Experts of a small language model.
Size: 9 layers, 76.9M parameters.
Experts: 32 experts in each of 9 layers, 112 SwiGLU neurons an expert, 6 picks a token, a shared expert of 128 neurons.
Below are experts of layer 2 (counted from 0) of a mixture-of-experts language model. Rows are named router (the router's row for the expert), gate (a neuron's input weights, with its number), up (a neuron's input weights, with its number), down (a neuron's output weights, with its number) and show model dimensions 320-383. Each number is 500 + 40 x the weight over its row's rms, rounded and kept within 0 to 999. Numbers have three digits each.
Before each expert's rows: a language model's description of what the expert responds to; "gets" lists some tokens that make up at least twice as much of what it gets as of all text. This comes from a sample of Wikipedia text that the model never trained on. Tokens count by the router's weight.

# expert 8
What it handles: Copula and auxiliary verbs. Verbs like is, are, was, has, can, especially the is in definition openings such as "Doppler cooling is a mechanism".
gets: " is", " was", " are", " has", " were", " have"
router:438508468495511448488493496448533514527532458510495497483473479530433473462446499582556481521476495564492530523544498520510505547463526547527502442466458571455385525539519552487488507417492472
gate0:469494534489611533432476504505466469509532422436499489513480487472534536498479556472453482484464468508517503542588396470516555469498497510519482518458463497535432571525499490450442417499504526
up0:584516447583374489583469570503515546532457499551554451447532490478472396544512515512570503531463473494473520494466535486460487491501521504442514432565496482519504446545469494550518551531515503
down0:496415459416540456502476475530505501555540420482541424528408475529453483528531510510546489516458536519441428461548484523589517520536507496509509522454411460534538534471536504528496532509498502
gate1:433487556494459497431441509530538439554480486468458524500508552513428522524495445495586584525480537470544488512545486496490464540517537540531471560512526468469488438438473487471522476502475479
up1:469527541513435476428456522464512471516498484467479535504483570519423498526453460534510492528464510474492507519529460501489506552522555520575513497552549503497460495425485534527517436485428460
down1:392473497514499532434395498539462493480581525502466485449516458494444505574506523492515466529504562428570521473493548546515535584522436502564528522546485539475500504531433488514515482441463533
gate2:487467491448446518468474584545459490400538570460483514477471486529514483477474502490556544524545528542520494526504520474424528515526490501519524473467446504557373589477462527450486516532491475
up2:518453499532429524496410515532498463419526529465458483511443509464494459582459468458567555524547582552526503523483562486462565476571529498518570522505543568466438634519466527476507491530533467
down2:590541509482439491509470542524473536541493573534536499429490510486520466511424562481512436482476564529491457486526465494611410443507523466508511502519457541533495472428523554536584501498492454
gate3:446526506476488509554494516548577559539528510484477498485514575541475505552530533459551483501511513537463489556611478505504484516412530518525431479478563513435493392541458514486541407452473600
up3:578479514580461498452546476436482455491445521544535440482505491456496444463504478543471460562514503476552509433429477480433526519510470436434548462504474516596463595446528524508537589513538405
down3:568505474520549509490513435520465422493469557439597522451510467477462488530538479499490531546507458493557462466504571446477470443548541482578518442572515539449448514487481463512391441517533500
gate4:552540538550518550485573600473487460459514530527526517506484502421455548491462353482497439512570487556560560484568496479489467472468574463539515476462472511536434516522492539483567472505528526
up4:520547525544511577502537579498483494446501549492532523539515515399538543485427385459528520548515491579544565495539491513458460460488545481526507490469536547552448517520498511502489473499565511
down4:490513557472535484433542456528454493495527476518464521508560513453442506474393451480519514537463492561537472482506527488439504429550396413521568560496496485546527507455490499501511449588547515
gate5:536556510520468550463511545525550485484491523532477534514478589492457555536431510464481482485419535493555511593456440629481469496548523463513533527512514449515505525472491464474491543538543512
up5:561511462542450575477557509478528471466500508564464549520519599425477534504444504471468444488409532496480513550502519571502486483548497460454502513514509430532498583526554441495507512525489506
down5:444502533479515471541562527486516521497572512491548523503466563518451451507462475481518446421500520528488497485503524506453489453558432454477556513525464521467449559580527517401525384549487461
gate6:501514508449491560512505473471488467436542519522545489474537459484501433468502500479537428506447488498467532527525516506495595463476539496579421500470527454560463554526396479501455456543537500
up6:530493472536506466504496547510459520484479472482471506503461507503483590574519460493475582518526486515524470496474508478498383519512442493438551456520493535482547441467496549490531530482466514
down6:447472492500481461433529518532396528515466572487428577480551475455504581487544448538525519522534541505455543510507502464590465520531470534539555564484539507457533524521514527527557439507518470
gate7:491476506445467574489531527489463524529473495511508464508462529462466513399464453497568546511471571562473420468558453501534493446517549537564487482504460543522477514541523498496490453549463452
up7:504510537452497527488494464517458509545450553514521503464480450479454513444512422532547546475516556447520442475513466490588522506518630527532521508464449570539465546551553484499493467499493474
down7:498486476487551556503514485460529464373466450548453550469582549459430524493521447496544559479463536536451551486545480520455411541511447552578534470481489375543470451536475469494503446545507468
gate8:430528554492474555522524581512472495489574520482493503470461431491436542534486492521482445535522492544532595509506534461433478509568450507524579452494462552478555507450406439414524505444540482
up8:456489533463476557529479550534458484523548545496460506514431438487443535511502492502505450508516481544554592504494518448409461493568421518535520473489476547501536510480432435396500502440562461
down8:572498479515492535498502464484491529453494448518502462480508482519550494473522496458507518520497522471427406556529559451526481587486536485557448473492466520558539503523459484497489490493478481
gate9:551507457491522545495447480537523468507443502517485544494521457523589521420498478437487436423562431514534520479545548538529443473508500546572522466509512476491585476514439569608520520472455502
up9:489526421513481514479459489513566498555439475502523548523548490548568533447480521439451470466561518536513503469552517496569451476486547587543497502502510542476589480509442524575509526440434501
down9:536446534531545555560561517562495462492508508500563567500505567506428535538536437523545559560500505514506512513503401553506395484500451491517531596459480529472545466536493459514435491525462512

# expert 16
What it handles: Table names and dates. Tokens inside sports and event tables: month names, city or name pieces, leading digits and the, e.g. September, Hong Kong, UFC 313.
gets: " the", "1", "\n", "2", "3", " The"
router:607511468460522543494515561469484502428490493431435553436535506469440479511536486459472486556474427512539495506497554455488468478538455506553445501446495458556527480508611476436502522517595529
gate0:506468548502512484534530505478523489446622484508502504505488459487467453453443486510514495515447589531531497505465508505474430517482506480510525456519450542415423469534470489514530491486491538
up0:458502495493534501563523492479541472486513525479493448438534486459528501518541485555545533517491574527522578482490557545434514511483508513538479554542454506427535518488440521498503476506504560
down0:465505539480510513478505463440462489517501425482507458487486477510497537448558468486597507469442594507486537512454587438466487502478493488507549533503557464438580518507526517427490551502441449
gate1:554539556492490506446458521550481560505466506521492477431483464519459545467473507494531489422506527536449543506547398464521532540471606548472546536538487550499487518534514589480541503408453507
up1:502483541512472505484467472463500536493392574501425446479493583517504512527469499496486436513521539544543550548476484551445525467449501511477493463514486474531429478537488537482529440436440532
down1:525551421473423565485433590493462554497474473484465537376543495519511456537489480503454539569574481528566503568487530494480482534462502455523484437493493529504497476582530589510469524498474540
gate2:505559463507400432550487601499505562482508546510541514585509559508515518511520485464443578573528454531487474481501490497490494454475444585483431460470554476519504512480528486473516456549495470
up2:445504457521434459496470536461504529463530548441451535498472515521501467509476431492420513575431502556489495525539503495468547529519505542517447389440566537551447468512483490495466483531537529
down2:491469518562496502548430405516536495500504549461515523464487437520496483504500451564504479494528489452587520543508501596494484461553544493577436516466567561559450443480468565491460529460457529
gate3:580548522467550496474541485405486480426571524568500457536487544498441537450442499545509561489567524484478437546593492505520527496480528476464517461552468564430454521491480492436501550378461504
up3:497556493597471473513465543479544547537532483461554478534567454463476532473552462436533505584484507475536513567479535487492513422455571515464557551522511482447522424530551473441514455545497509
down3:525477546469473473542515460557516534560478431550493507558517459528508502457493530444507479501509530456484457506516486397482559464504487518503553596433504520505508474496413534436487553481458498
gate4:490556481500507506581561509459531481489520550484491535473462459537527484413486517469561516547448517538556497530484489517546441447461550480505579458592563517498549495467544540493532503505515525
up4:511521439562510556513514545435537492517533524467504518510469474492485524443442495537489464500504445496460435452491530508506503462452551498529509544560444500443473531553537526515525528511506513
down4:443513492479457439548499435507550505462487528492509535561473522448483520467498435485494392481529444449531460559531518448464506496476477443549499484558432558530487521471520529521489484479538504
gate5:482481489478476505560518547474501507502495556525512477436501534474533481522528529491505482466502507500495546473504561599538496487483550457508500512551545544444524481513485502585550488510522552
up5:504566496490559556623496456411574444471510553498545461556499485460476535490504482486536495453456505563570586557467534532466538447425437501472500502556559515485480450474415433541522454562548489
down5:502536475428575465524521446485568499527544497495471507517491514503431536573517549467510475471502537455492465544500481516507475481556486489464496424518533534446507535477552482503571504438517501
gate6:535491483534493443525512509487545476487517409437515410515506511485507447379547477489522509542553479448485467408436463505482479467520529498474563528462460496423525557481492524564541512555498510
up6:474506442512472533477548497456422462586437507478497527535515472493437560559453527548489529437539493507459546545522540474531480559548503450534468500454524531524461461487502497479531503493477554
down6:472481463443448517523487473501467526522437477518495469505462511495493510530443447465515562540526525498495485495531524492495503427505479497440470375390500555510542523557481498538547520458477481
gate7:555560536441456489537483464480502497486456446501557563543491501501546496445470488470505496405532485503446502464446554518538518534525565475517414475388447404472523491549453511468558412500533501
up7:453486469512512436460540443510553402431537435524569520550531517505470488481547506477558491582553528450532509545501555495525616445484487498553489444501483403485483431520529463418482500511568506
down7:518439527497537468473491526461521414462543502464485499553546519486496478558551453507452497469527551484480518411524520537503471498530480524480475556511484456576477458575482552472493504503519475
gate8:460503555476465493538490492522543529509532456566499576569519531528493524469517509554514443500483517529474511519531462494539531531519536453513464522494489529502472538563504371409481502486576516
up8:469472517526526498444445440486550463454543427537531571516465475536543524398464400513521504536528496498522470514577499477563563503528534493489463448481540507489478531540463448398543469505504520
down8:413480518490494515553511513488527460488508503448493533528393531540482540460534462553544535494423485571489476469494497454443474537530476432514446469461520569536518488486481459511466527485571485
gate9:487457540606439513456504574497528477461441474490433456500540493479543517539523525483465508526561443535469506478551527488492478481445508542483545467559514500466465511478488480534604483420479492
up9:503534467416517452494512447498464480538544465516545545525476473525442522490498461497505479496436551487565519544480523522588495529520521438516525541445486513528558500553486523474485536530563498
down9:581460501493543472549514476456512466540473504470533414526539488537525486523475457560479556485473530559459553455540516542471499507507502548501542384513509514525593517533516470550534468512505498

# expert 10
What it handles: Prepositions after nouns. Prepositions, chiefly in, of, with, on, by, right after a noun or verb, e.g. works in, part of, genus in.
gets: " in", " of", " with", " on", " by", " for"
router:443482500457507443472423420505525392559440548557489443489514459532560422572491493540608537407505491476524469516440582519473575555517525575526524434461521426558521552529526475423493486496549561
gate0:507497491583484514550464502493494493510461526429543534488536471529535517488476475443481475539504444481548466575497470519511522495522556477488450456525568425514482535496506476416494479500493526
up0:481478506589427513551454470489499544547460556476530532535554478523491515497498506476529516558538426556461462523477568499512527496548514462557457536472537500461446457543463462439493482525501538
down0:530557503538491526496542515596511553571495482565512539478564468482500546541494464426552488553527492499457518533583492494578502510476512485528487498489544431452547528516504546468410514483454522
gate1:430481493518536514456523548511431480483463497541527437501511531495472516503631495477511504439497451569451548461515485481507510538452524527427543492476527486471522459493428455526448465531570568
up1:558487482481566488470492483545466499483463508549474511478509494486437549482467581517550488500504440499450467442507464481522564492515510464537482540493483501477524414509465532424432422538536457
down1:559445540440527424447503559521473523492531519539483504537568498455470463438465404517497535466522506575520579585554512510514585460441496440515454481480476478445501464520444445469533474470525466
gate2:417456522488481453454501494462545514519435428553507451501449452435484473498538458548533508479518520482481552468531487537474465442435548560481470501414527518559455483457502504473544496540482539
up2:406490442505462495466504458573516450491492462540486454593464459508472421559500494504484556530528462565504508555456410531444444498444460512501523485483572485522469544447473544511507512427493534
down2:532552466467436494449449529499435514513500492527468486571461535547523433474447566583505493438580473554488508479470554545485486460535536456505568550477562467523530486472474530554524497524486443
gate3:570565564560504526543467564549473510571485553531453501513538520539475500493514408481487498492446465443522392499487430495500458395473513489553489513502493520457530505493466504534509556480517505
up3:472426472479507570463495538518506517409529470492525469464446548445481522572457447495536506499481553472513505567505564499493566545515446468490525483449502526551527559496530517606468447565460480
down3:488445526427470481497528476536504500440467492460579549429478510548493515464512447497506554435553525570500573463462606474472586506433505486534510504476434443523459532481488508506533527461460517
gate4:513532513498473449458505480511493493549525492529464494532590486519515563491552445561493553450501449459454523568560513536528543545508474538497512472463461514450529569525485517394520542561448465
up4:506438496512522489452512522498523509512451481510517535538494521473464519454438494490532498510497561567579513436485423467539450504497562476542549498481544578517447475493478499464425484418534530
down4:523521582465545470469530467552516483472526519488514527476515450478502573466452532470483537490506452512428541491504595518522605504414507558528498487527446496470445509597461509507528444470413544
gate5:509521452447542452479578425494432485473392567539499512459552519473478489484566458511455448472505575498549476453481466460541466500503438470535512491576507510546451516546514443498554483522514553
up5:564553496459411499540514496535441493455451583533551536503570506498462528564462500464495456507528506466566532471477516565507496530550468506464506479515510443590490507522464485452569389483516458
down5:492514507520517521495533609482458464465454443522487528502540571542468530467519547522465483468528523454468560477524497439482527482449477506402486544483503525495496496456519502433527466572485471
gate6:516453532592487453515425565548522570576474528512445532476454546530489445510524532470512440533523563447447529498582425470476483479515545593529474507489482493482485552517503541425490513470467494
up6:447478467387460529482564511459549442460470497460500516499482541480476538505494525522465486513463471552473458458493529547545501493486451383501551503526450464515545479484490485558471503544495547
down6:548483559560497475509580512533508505543500501476517433547472513517509476510483517485454500517473545478526523512487517577533578527517478592470536500448547463401505501501459517503452496517486454
gate7:484435529520522493487527483469513459501487516482498450529516499532495510463540504548535456493525469506538539529502478491532563475470494460525540529496549534499501458539494453591506468399432499
up7:579576486532526494474488545514445527470498564584486502511485487485470491496464496467490481478496554500491442513468509533449501519534484563581495468534471492421516533494536511407517540535528551
down7:574429541473504487461410503512454503442540546534521449546494448540520484432478553522494512513485484476554519517439499508476536488525430448490530500443506535461487552425588463464515503529559517
gate8:531591568475558410511463482554516446489460512476498514501496507475534500515519458477497522517561502488581565504507583510522426483457499471460479503472567444564482497499488494479502456560474583
up8:522517501458541416467471541540491437458461480529458533472497510494539433553506487420559585485485471467543554490516591485541477497455538512516484500476498500563468453482495529478547503484463544
down8:576489446549527552491465525497425481512505422521559490499500491505537487473528398464456541421474501484396516554522538478522487571475423556544460534482538494461537411512469489580517530482470465
gate9:460439449615540546540543481513462495420503468523588493486500541517510572503537527498429445548489503490447522495486443532483518477521456464470518532519484443500525486477480443405482446505525440
up9:545460477565576522564525479529505508451501471455634509474508560499549529486512550545435497508502487482438505510576502516527524462468468497465530543546507461479498504496515493427463488525485467
down9:504535538552488486489553489512499476544483490475500530510438472449453524520495458501538525570486473521531453524496457507488533526490451504558529466535482488502425462532501456481455486467627470

# expert 4
What it handles: Separators in lists. Semicolons and pipes between items in sports result strings and tables, plus single digits after numbers, e.g. POC; MCH, 4:18.
gets: " |", ";", "\n", "3", "5", " be"
router:557493446489530539493474511471528504505443510491483542477584507445432473501519486446484433582473422510492458493549563440528480483571465566464459453435444459599528437514564550502522506513607512
gate0:542479487450430467532538516548514512520509505426502486491452531496411452512460422533523446529485488456488529487549523528507449466513521472491500507462458457401529523472532571491530463468511493
up0:493480526525430523477489509457449524529599522486492492467479528488495453513474459532461460431440480503481515488546500491468505483468484537516535515532495497462492485504471503465510551462480529
down0:450537509491449506483469508494415457524607483464541550480480557539459545575528440539474461519434512550456557474398503483534535487517483513539467513412445512533479450553526519448475452531467461
gate1:512452532493505493578529446427519529479496514583516519533475520405480470429476488568533476504501505446517534548500548466497548506514471435454513476502441509493442491552537479478487490454570492
up1:451500460518528490513521520463535513583483500540494492525582507554403513524525468489459451519459469527508437513533499439443558508508465548474506455517503523546521551539522521492506499522556560
down1:476540491482514421521530533467522459425543551502497494559500479504565524474556561516587477447427501475481543492547480473445523529509504518461414408479470492493504496520551514534529495468526438
gate2:568489541499512573529449460430463409498491504498521487458516502540507528519529470500422499523528534453505582427546455490490524584382519438477460431488443566433492488519496486521522464510450480
up2:527508494573488474471623518505512508453475505505555495497432454447482489392501514484507488526464571468510519481461538529562557481587508527536565569557540437529522500461478527449507452532538517
down2:514522564534509507531469524469533467480451559450515579512526543526551380500506490484483550517557607554557501492443498549500486492475494566470524483506494478475522515519544533471449507495514398
gate3:447489503489532436407484444541500512481480425548484506522520491553386473452467474507484488531536450502498514504492445453541519566511442500459429404466472467471423421478530453469518479464476531
up3:555472524544521566590497469518482478519466583539514554453580471498468568558537516514491491484550590438475507440494521549494470531526481454497528544540591524485512516558484510469476505520490471
down3:470526565465471546464484588507498484545465502532586447484499469476404495485513485518560370506463476497539506492464465511483520561513493499513540514527536547449538473481466518540516562467485525
gate4:479529494519495519465559463453419519514473538525538470456530533488493553458475566517498547523435485513504568528480431482511477595507538488485506479543455508502545437527501510549517456480524484
up4:525440543543477436518436473512534506473507514498525511465513438516563491532630445475542570521465476521508465455448496525540501459529449497496426529540499505482513471495444519537489537540511473
down4:460445533464496448535498502495481493544458461547498395531531512433495494447443508460519514487497514545492533515516488505506530539497431446467464500563525585539556460495509525435550566536501483
gate5:612494564481519487506570496489515543455404482550536462472504496532548469498461454516459476473463543534445500441564542487488448536538525472458496482467522466479552513521465515467573488443544455
up5:544499461570550492490494457449500486478487510520500579505519510480483469425449443478524524441506556475435505496514531507471490540516538447512519465539586496508555473476502493505549498471453463
down5:455501518483571471506568487451471504484527520551571516491495488455491551509559441439530529455462562484457446487510483488502545499515549444556434538536550539465464499560502528550551482474449519
gate6:478495441490490424456500524515505508521503487481495538461549510495503579524515443572433487525481480489508535457489527524518564529458436467498498467452503499506540509478446504494469553520564524
up6:530531434454519551566476483489449551501505519448494466456540527520550564506534515475445478478529465514485505484492554452493524477486517438445401509579554499561537519495511517500475550443452535
down6:530467531481536498490557521469534561553500497537449455430465474551526486451420496494516539423511509504503461574486487501495504542506482527548547532524579472495528435486518556536504471494548435
gate7:505507478512460491526519569513532522451513527538586568478495482486522508472466565473465506509536487501475511442515520564462506535489529476519449467450458523531522510519537463583551490482477584
up7:458537487520477466510527565458507495537490564473535556538489548454553579557516535533472530548520461508531414482524498536443490484561503458445556493440450503563472455519501469557502468491506482
down7:505463492448500531545480437522533550534524455501490477548485541487504565489531502516551534541465436506495553587496524521570484453517484477447501503439510499507538410457525502511528436501555453
gate8:501539563448424519524521440538474520465505542510555423465503492534505516482534462445497482495477527437419483500538446507497531539466521534523479475456470506417553558487417487471509451457499527
up8:567470523592505486501441596566493477507535486461471564513528439484456516432473470478559521453490442510510560427476498490474464533488406467465472416473465520487543531471473502469484482532528529
down8:524467503488545487500490597580450557403460518455543424442500509550480495434477464488491457424559533482490582535485475595441473543427453463570454502467475494450451554493520439498558501513477434
gate9:547442554480491504471530567524528509526471484497488504526499452471574512445456520488478490581527479599419537497504510530532465533458555461477578460422436438454467519488420535443546497475527436
up9:455474483515507503467538538489430528482415499440460445503481515480524431483513530547434536478506448517545487505491410507400463482498499504414527542535513482536573554521485468450492516494470479
down9:498515571562486429480516548502505477499559503544554436490480571478518537461494539522407491559511557545521508510488472589524538466522509538452525475425483482462457526439442512607488411429484397

# expert 22
What it handles: Narrative verbs and particles. Verbs, verb endings and following prepositions in narrative prose, e.g. reminds, regretted, complained about, would, signed as.
gets: " with", " for", " to", " on", " that", " in"
router:485439492465471434496511546545509504536444543523487472480541522470513502519474512559462525536529504453511511472468462497530530497407568477545548452498458484511482517464473532436478476430472494
gate0:480496559460434480558512505583518522528465565451502536501489492490565540475484504514381493498616568470474547492463465466542525515461537581533392529527490497508551460511475466523450510510543500
up0:506488474502576506482508456428465494530519451535462496523520475521408464513534509441643489549437464553519470518540577564453459482511477431471559513461520503463471498488534521452540496477454543
down0:492524507560537477524507524482452484580554538500468489532561472471491504461512510497448473534447461541514552467559508544437456554493524448471550524485485489477452474469466456432567549525528515
gate1:448485522550450533534486536521487473449533439486516486528425554475466497570558492516483456490522457515533524492526549512497516491478477555539518512504421503578474438524470479534457513483447514
up1:476506425529403525558427518493570501483537443503501495506494505443545534540480481454514539520554527577464506445564516561479520476559469528532480521443489454499517460559496584512475469472488489
down1:511480482541560561543462535552474505559505538541491627564506409478516515460606492480481578484442513546486450439545420458519444481542470453494492542530478522502475522558481516492484450466560488
gate2:463552446571528509488462534513535563498540460504542454512539513518523372475415525472510505519488501539509568537521466479429483540487437568459545495558536535494500434549504546547504548488451536
up2:488579483568525498539439488492495518501574483493581483443479529610488416478401540533502492575502421518539531570530531437434503483419438519488513467561457479526433503534462519532497494519495562
down2:528494543482499510588508526567445542537505579493472492506478500594612571402498503548489505562540569590483494499506413539534464541485437438558529505516493516612579433484442449489428490530468545
gate3:534527528451462387504499471473523554490539447519530467485494482469470499493529453477500471534540488534517541445424536463499457526459512458501525453464456505575396488466476533478503598437547421
up3:476467531539488594539498508531471545554485521455550538482542546533538531524486524491511575532512508451443484565540494526457509576512493569434509501472510492524498501490593544567483437517490572
down3:414519520472571519433492462492529492456518493458466525553471488547565486476501473511472519516487522542542584408486470495604508494596507487512488496531532479449486482491515549524517483543444520
gate4:456496472459481513546452473487486579556542516439463487484471463488453505522444532524557549564473466453529569540494466459534521440445498405499438459487472489441428488516625557532438467458426449
up4:502466410492394528533531499507536445514556558507449494475470455455504458515515471464526525469496475528485497554490502526461466440511525525521499486574514463537548522571457531509530531465459500
down4:545437486555528383548488548514477457483528465506522424526452444477494421452445540513502469519469491517516384511534477479462522551499547564568531527415454487476517511480416447463495526465547436
gate5:525512491497562480511537526476515472501554391477589499540444518445513528490544533434498460515479454527569529464490547504491530368431422494585530473530505463557505566459450479546493527584508549
up5:526518558531526423505536503449514493482597426489535528549424508465506491465546486480491460520461434490530542500491481503536559433394451432588490521526513453571412517461483465568551483563484531
down5:467516420475478462496512529488527470465473437512538479469459521510477504447518447469491548477536516459430493456461498466519469525506526469545534491558513477454520501422516522498537554537506470
gate6:538486436541523493425534603567447489545505419525499448498476516431519545438494538550537428462480457516502532482539502447474443463486473480537548551523486516506532579451503541533462474496521471
up6:549525456470505442521479481533537508469471502497515485519524529456556483460514442483527554494505414495468428515455445488553542513563497505529558504488504478459473486526499589498540503494501482
down6:477515580503494494599564496533465523507442581521479531481523514536485488451479505451533428529479461529458518596473545540479542504484526527407519442580504535446529453508450476533499513465515485
gate7:514479532535473490472572502496470514536487521450560550459557448439439539494450486489550515528552572482467553553534501482460520525457513455473497478467446448455461472499550472454528473483451512
up7:514551498526444489517569513460477490531516526419557562498523473461459594489457487484540540529535545506466536532526494512429510531484537498498505461480461474468472481471533475467505512495458504
down7:531505495546498469538465491511432504495482513509511412474515468539461545527490496508488475481480467523494433474462482476529511518459499460487469495508629575484410492553545548453492520454524504
gate8:540568559477481423472448468472522538491479572520522493555516459494465455476513462548576530536518524525561442467495488471461474524477501497511532500545479479532534525445484547442498541530547500
up8:530556554510462465454446472480521511482509559524496462536534487506429484485502461522602502510470519523551471444495496461474503536475514467478533498534454468513551550461501594498522537492535511
down8:476476520597438454456502413487533449496525567517504527458534554505398519497449486544531523469452447524509513430528467433522491519493507565545574549491523476534497504424529558508516541534545499
gate9:455521490505522580522465553480526539571424411459504450478460602542496544537470496608433475555550531532455563490537512479455502499485574529486508505548499565533582428461510507503487493505509429
up9:500498488517517415531504455483469511413582484487518546544553425470541387523551491436541509489450459492447427492438534549498487538517474503486500579499556430519459569550493476530528508571448545
down9:501520522555467525521486460491501508501430451547550552543512532509467473519518515471386499576481485530530425469499408468449475482512496484472437527446498483464504481464530459565454493476593473

# expert 9
What it handles: Parentheses and taxonomy pieces. Opening parentheses before unit conversions or author names, plus pieces of species names and country names in infobox lists, such as (120 mi).
gets: " (", " |", " a", " |\n", " the", ";"
router:552533447473523510467515537409490509517476501461477532464550534468469450524540487456460472571470413465497506512482545479514457517511471561492489458414498433532578481493601522536511545484618513
gate0:502522510463499465507511526428557514524464499502449491530485489542472505407447446514451447502559518504483519451461458500505469617511481486446515521474504472522497559486497544519518469631465487
up0:531491494496573480573481439527540591493513514497568445452545451455500464502428546498501536500453538470600472541538575499522541416430542471494451469540466490480511482540476447436458511370500492
down0:500549476526493537510545515461444470509515468498521567539455470519451498503473605558477477605487493502529522550524509515559527456547459477415466431499470473497548537540536475502525504482529505
gate1:504489561602533488532499509493464503522518521518544527504502525513513492454469469519533484477490566385483435432553507530523483574495525540485494497565477573497497583483479487510521588459510581
up1:419515534539500527572498473505492523545545505541504555467487505481541532495501459553478479504467465454414483456539451519555535568492515488477508566547433541541517546543465509561537552402540570
down1:460491428503440468488516559488508472521486532571485443452551494567507530428506492508521518366438504515519517478548435525483502511519470443471570496494475492503547558528515527482520496536520517
gate2:511517506452478477464536522536554429524534501492526575572532496487552449502505452511442479505444504488475496438535428539520481555445512542403472536423505578486531487480518549486449457499510476
up2:456497496568523534482493489466474609516466488479532442456418472569452486495463612505550556444493472528508503543452547454456512514509491474553558530508478447533428516495474474509563526502487551
down2:525491516486430471458465501457473519551432550403446528463486496572519545490466451464521492411504543453461537484501505468473496552527518490542526445544489504482473526601438471516501491526493512
gate3:508511499537532496469494492474521510491479454462473516576591498459523497507519499532448539475609492549522501524520557521458476521521575452443442514550471479454504479420444543557520544530480580
up3:464530533490491484464383492458491556518571528484516489575549481462521526447531439529498532398498481512441507508463474499547458519511552451481483573515507474434525505469487485566493550476468539
down3:451511464484530463500510526481478473503559485506543514443512488542531594507561470565522519544518437479566442446494506448524438474504519475502505554500529504502489532515471511471454470498432432
gate4:478502507423483497544450559498466457485540492520465450574532513527506564522518472491481490581496527496513513501432423522517533468578537472560449520495472554500465528536486481495504583544525510
up4:526437502472507487502487498478451477451531468516415446536557479519520494468605459480462538544552493529537466556501477543530524468514516494485550501560455584462457503569493481471524511555461495
down4:501505478514451463563557517647456595541535412526529508516452417497554489495546458518442539533471475481530495524460459531509503479507459556512480503497501583495569434485452540513554479467465461
gate5:475467503567476465504548473481500489455531476571568499432473447467443569513445499424435577571519434511450483533467503528521495562510520479519604516487499493415495546530517567425474486492440455
up5:510435495425481493475457587468547547506527500429522521478552512541524436531502452502537469459455516449631467526482502471494491469485458506512492479533480547521477449537485394517524489518566492
down5:511481523479501546442512551547468520488431580492491447515516500529469518518498486519481435507534496448524451489501534467555433517469536484485475560541452501474513459480467502465517560476504429
gate6:485481476429559499478504449547527520585474529540498485474490496554569460519510500471509505482455521457522496509516451476519511510483516523430514569475469437492516518490493531501489478544522510
up6:468558492460488491536524462494511405464487451537507515490503533537519504486493490493531615482549525509496496476544534506511540541579457483429430485472470531428480531469459486499504505483574552
down6:549467466453468518486428499539541596537515479485522472463515510452525472548476532464486573465509536491533501508453483498483526451493553549527451574466541536563447533521512487533527487493594486
gate7:514446529461536543458558514534489493492522555521614500497539494438492490452513464535468543485485499467417452515519532461494424586433556498475552469505482536465501528403510489419481488459460468
up7:517503499552520492479423510507535545468437470524466499499473478512551603523498497491536508584460510561481499537459495499469563479556446458494505530493517457508526520489454519546477453544521511
down7:520484519503509477489431588383559486511435470411540470461512540498594501498506576475500394469474487485486515456571561560477487541456494505467542513547494528511505522519441516425566464544519498
gate8:533524507504389439530476482473472528458463424565543468526455451503459483499453436495505509500459455482487504473602535412507537553478515478513506510454536537438442512477528394430524562487495579
up8:504531509506597464415514505501524553446535572496450524443503516532434486456525567546480472509556524486562516461473490500429507453578484441422533520503445464536546466492541587477537473541519451
down8:557487435507434470570506475498562474527595524494463581516484507538478491521408474496529536503495533470523537534465467502482493451489450562449519476501505468491444534483569515500550493541488453
gate9:503483525536477506531548480545495566513528561450425449516559454561513596535463500549559511455520511426480519469482471493462517549450469452499526489576525474489481514483550542496559535518518491
up9:445566521557512500559532484505481474542467501466479489550499492540504470407532497467415422554574491496518545400480536549532549482566438503454533530457440496520496518545506561487502362454483540
down9:481550503461461486552471532603524560497453520542493512517509501528478532537505560496540567533439556510540446473472492476562499516482483504428557468499532433455547515457479456513517453439526556